Weights of a small mixture-of-experts language model, trained from scratch on English Wikipedia.
Training: a variant of Adam for the experts, 1098M tokens, 5661 steps.
Below are experts of layer 5 (counted from 0) of a mixture-of-experts language model. Rows are named router (the router's row for the expert), gate (a neuron's input weights, with its number), up (a neuron's input weights, with its number) and show model dimensions 0-95. Each number is 128 + 24 x the weight over its row's rms, rounded and kept within 0 to 255. Numbers have three digits each.
After each expert's rows: a language model's description of what the expert responds to. This comes from a sample of Wikipedia text that the model never trained on.

# expert 30
router:150162117111132159170123134142104104114113124096089138113142069141132107157129129140138107116136143128118121156112114155133135089097158122123147147138136120155107082112114088108152157185172130135145139113116144093125135110154157106131107130165124161173099101117192116132158134163116118114
gate0:098099116126178131119138142129156110095146148129137147119172142085102075108126134126133107086139146150098121114133125092111114146081114106066118149130144176125138098150166106173101131127132144158128092085108170124161151123134085121084126090142147132138129135150149100144107138135123110125
up0:102098125128117084108144124118086135099097121113116144135105153149155101097138080103120124086173126104138090137153129108087131152155087130135130149146093119122142115174148123143145151134142109119153125160098098131168143071128098094133118105126132147140122085176110126108109174135107129124
gate1:124143136134129136085137085108090160146126156108141157138122129154154126125123147119154142150162095125141152124136124107135127137127093141121109140155090133102122121148138093112172121127142164127136116114141130129125156132130162154119093148103125145144121122130119113142125107125157110110
up1:140152100128142120159179116159160138132122119132147133105143130108114107136113124137125144108130097100135119091136145125134130081125130075196143139124156133181125139144173159151119079117105120147152127139094129139135146136166137119104114136107121132166129148115089143094149134123120152109
Description: Particles and unit nouns

# expert 23
router:148141156167131151196113141139138132078146156122097130124098114126148076121106122136142134131119088178104148168142098127157129134099122146146143132144104134114080123088117106102127150204130164011115132126102136096154121111135099096166120115144161158136104071128135112145161144155100142141
gate0:137121132152175151120103135129122156092140155120135107111127139138120123135132121111135120131095136169149087250128091121154144145120115171137118134116096130129110123125138152137078158091123154128151099132124117117157108105124116128140130140150174096116146112185110117137143110119122152115
up0:137130094159121090184060148088129171146158137116109129081150113126156141121102092160133121148088103132121126093165114120148120131134143133102099169118145135155074145139115141150109104076123162110142116146119119117130130119137095139119109145130125167112098132153159163174150107097122151132
gate1:102157120129128116137122167125088120097150094130091114128107109134149129112097127094138141141073112183113126149163113186099165124131151174144133144129143150108140144117147139131128145110160109124110102149137148111142127133102127158124149159156118121139108101162086151171167165103117149114
up1:152138116119145132137123112146132124167098134148164109115144114061117127119134127148103087130178126086136124132137145110164118150141064104094124126143132153151098106140130111097160097132137099101160143125127148119156153118139153133127109127067136100103147134111134104089114122101122146138
Description: Word-initial stems

# expert 16
router:119140124192126152158099138142159129111174110134121138107139084128126136150145137130137132154108135194127133151119128158152140106096124166140141157169143132119088134096125128097153125220130165040134156113124154147146148093171128109188118115149128145114113144103177134143184122137110142159
gate0:102129113112121062178147135109097130148127105095124133146093152108118102123119114094145152112145145162140115141157097121090110138145067104146148167154145133099171117105124148097160131101155179074167138131137137130146134121126133128121123171139095146147120113150155124091149101113130118118
up0:140123112132118116147101122144141122128129140108145143141168098138149122133151135116090109106158098131077137133133144119148139124095143099107178141135092172152136105129124108143065115156138104146096112122112118107091103143145139136165131091126136104128110147132101094111132197129144062099
gate1:150115139117161140101120135109116152137125125130124104128175116139135167143117176148116141107140123119106073148138171128130151144162106130171117124146121127156113121113130119136106127113113117114125153145112097153125133098151157143116070136136115140150117118136087171141128131130165137138
up1:120139117155121123146096079136151095142113118117137156149087142152137187136125141106169126140102128134146128120089085115158092129114113145114166162078116148129130124106143115098106136129149140114139139167140138143145176117176119113120143124137119125140098127108177128144100143125107154121
Description: Infobox and table labels

# expert 28
router:135129147120148149194084122146139089094174097143108128126123098136159122177138099128126142135106110152129128163131120153155153122105140149143125145165140134138114103118129139102145143107158165146111147140085137144127129098150138162138115133158138129139137096132158095112182128155113143112
gate0:133140114129115140160140141096104166154147151149109123138111104129121122135139100126097160109124135093108163126117157096086119136098131133086138111126145178123108104104127114092127120127150101143132099093145108145112142110141120116140104142121132153143123095121160153158129116127116182168
up0:160127138104098136159116132079140149125151087073120131116130099098133139168126127175125151106128132130158105077126135123093136099190111126124085135130114102164204134163164102099139137125108150142139147136149158160189115116118101128074131127167139138116110104112112108118092121095121135123
gate1:136129142128139115129120126124129149127153139111125138141146081138124116072133119096160072113107028096142109116088144081095142081116083127109136114112139151119136128162190136124174142128098080114130157109105090128124110110115109101120120105088086129070116148111092077120113141118110147106
up1:090132119063131102155103113137115133130113153150154112119136168117130139165160144126141097129113072122115080089147100115131123129135154077115121136098124134133131149161130140152133119122093120142122150146142136091125116131109099132128141087124129097099141163141107094129139111152147143130
Description: Articles and auxiliaries

# expert 4
router:116152126188132142149109170149168076131140200138095126091138078132132196135126133128137110154088111127123163168108129127134149097112138168120131131126144116108093111097115124115125147155158120141139149157100125145121143098127137119148111124138122157149129147114147117126159135127123148127
gate0:151145097096117130125161099089148111126144129143165125158130100131137130182103106152105115173114157091116124123143164104112126152163119158099086078189114126131158124144137118078103099130123163128130117122141158101130145107141125116151165153150092116143079153109151155129098123129123134153
up0:157105108157109121111131151115140124105179145121143071133167151141141142184108160140136129169127124130097143139150117113128159167116124159102091046168112146132153103123101135075090108123102124133087134124150149144155126098158125150107134122139110134144074071144084136130139135116114180162
gate1:155132107126130114155069154200124130126151122119144140108154148088178133143112162120129122120127058079161122122116147118145157147122184162114162121135103136092132138149134090154106128141132136101135170134121134128100130136131105106076118159094201159114145138159095116136126147145102154111
up1:099098137162128140146149084061142158142133115120129138113129111136129136141162146062131140128133145159112148116099116120154111113119062106134117154100141128166130113113104141131164141153165130137103122105155112127093140088115142148142160099156082086164120116116134128117158115123175088116
Description: Line breaks and clause openers

# expert 9
router:152173134135161140181136176126127125129153119128079110111109109159132105091080139139140128140139143153108148160080104146142125093105160118120152138153117148099065083102137124125152123169132157153104158104132182120099128114165125130155119116134166154123115112107101126148160146161120142141
gate0:111131118138145139108168129116131093109111130118100139092109133109142099127085132130148141122128116151097119121144116108174132108109158157094135139159117097082132099131095113122112136120116135116119138086131141159132126124150090145156125093127068112076123145112128120103085176145138162119
up0:163139139103098132118140163142118148112098066093190141179101129129122147107121124086143131100147132117106168121145143123124164130097160093152114116141070093136193085126112132158121143145087088126136170111111134165138128160121127118097143170116147148146137166135132144089115131143142124140
gate1:124170188177138146120126146164109114103121124124088115118099141107117149118144114102170143147150111142134117152149115155116135137102153120124124146140083160075055097066127124113108116124131096128117173138111135119094139082174101120151125100115142131086089124106103145142144143123139102100
up1:157113096162128151111124103137109151133139143136143138106132148132097129156111168174120128146079176111140122089124137146117091155135113120183113080134189101148134150126151159095077129133095151142122083142131104163139151132101138163148126128115149141105111149145153176145142121122127112132
Description: Pronoun-led verbs, infinitive to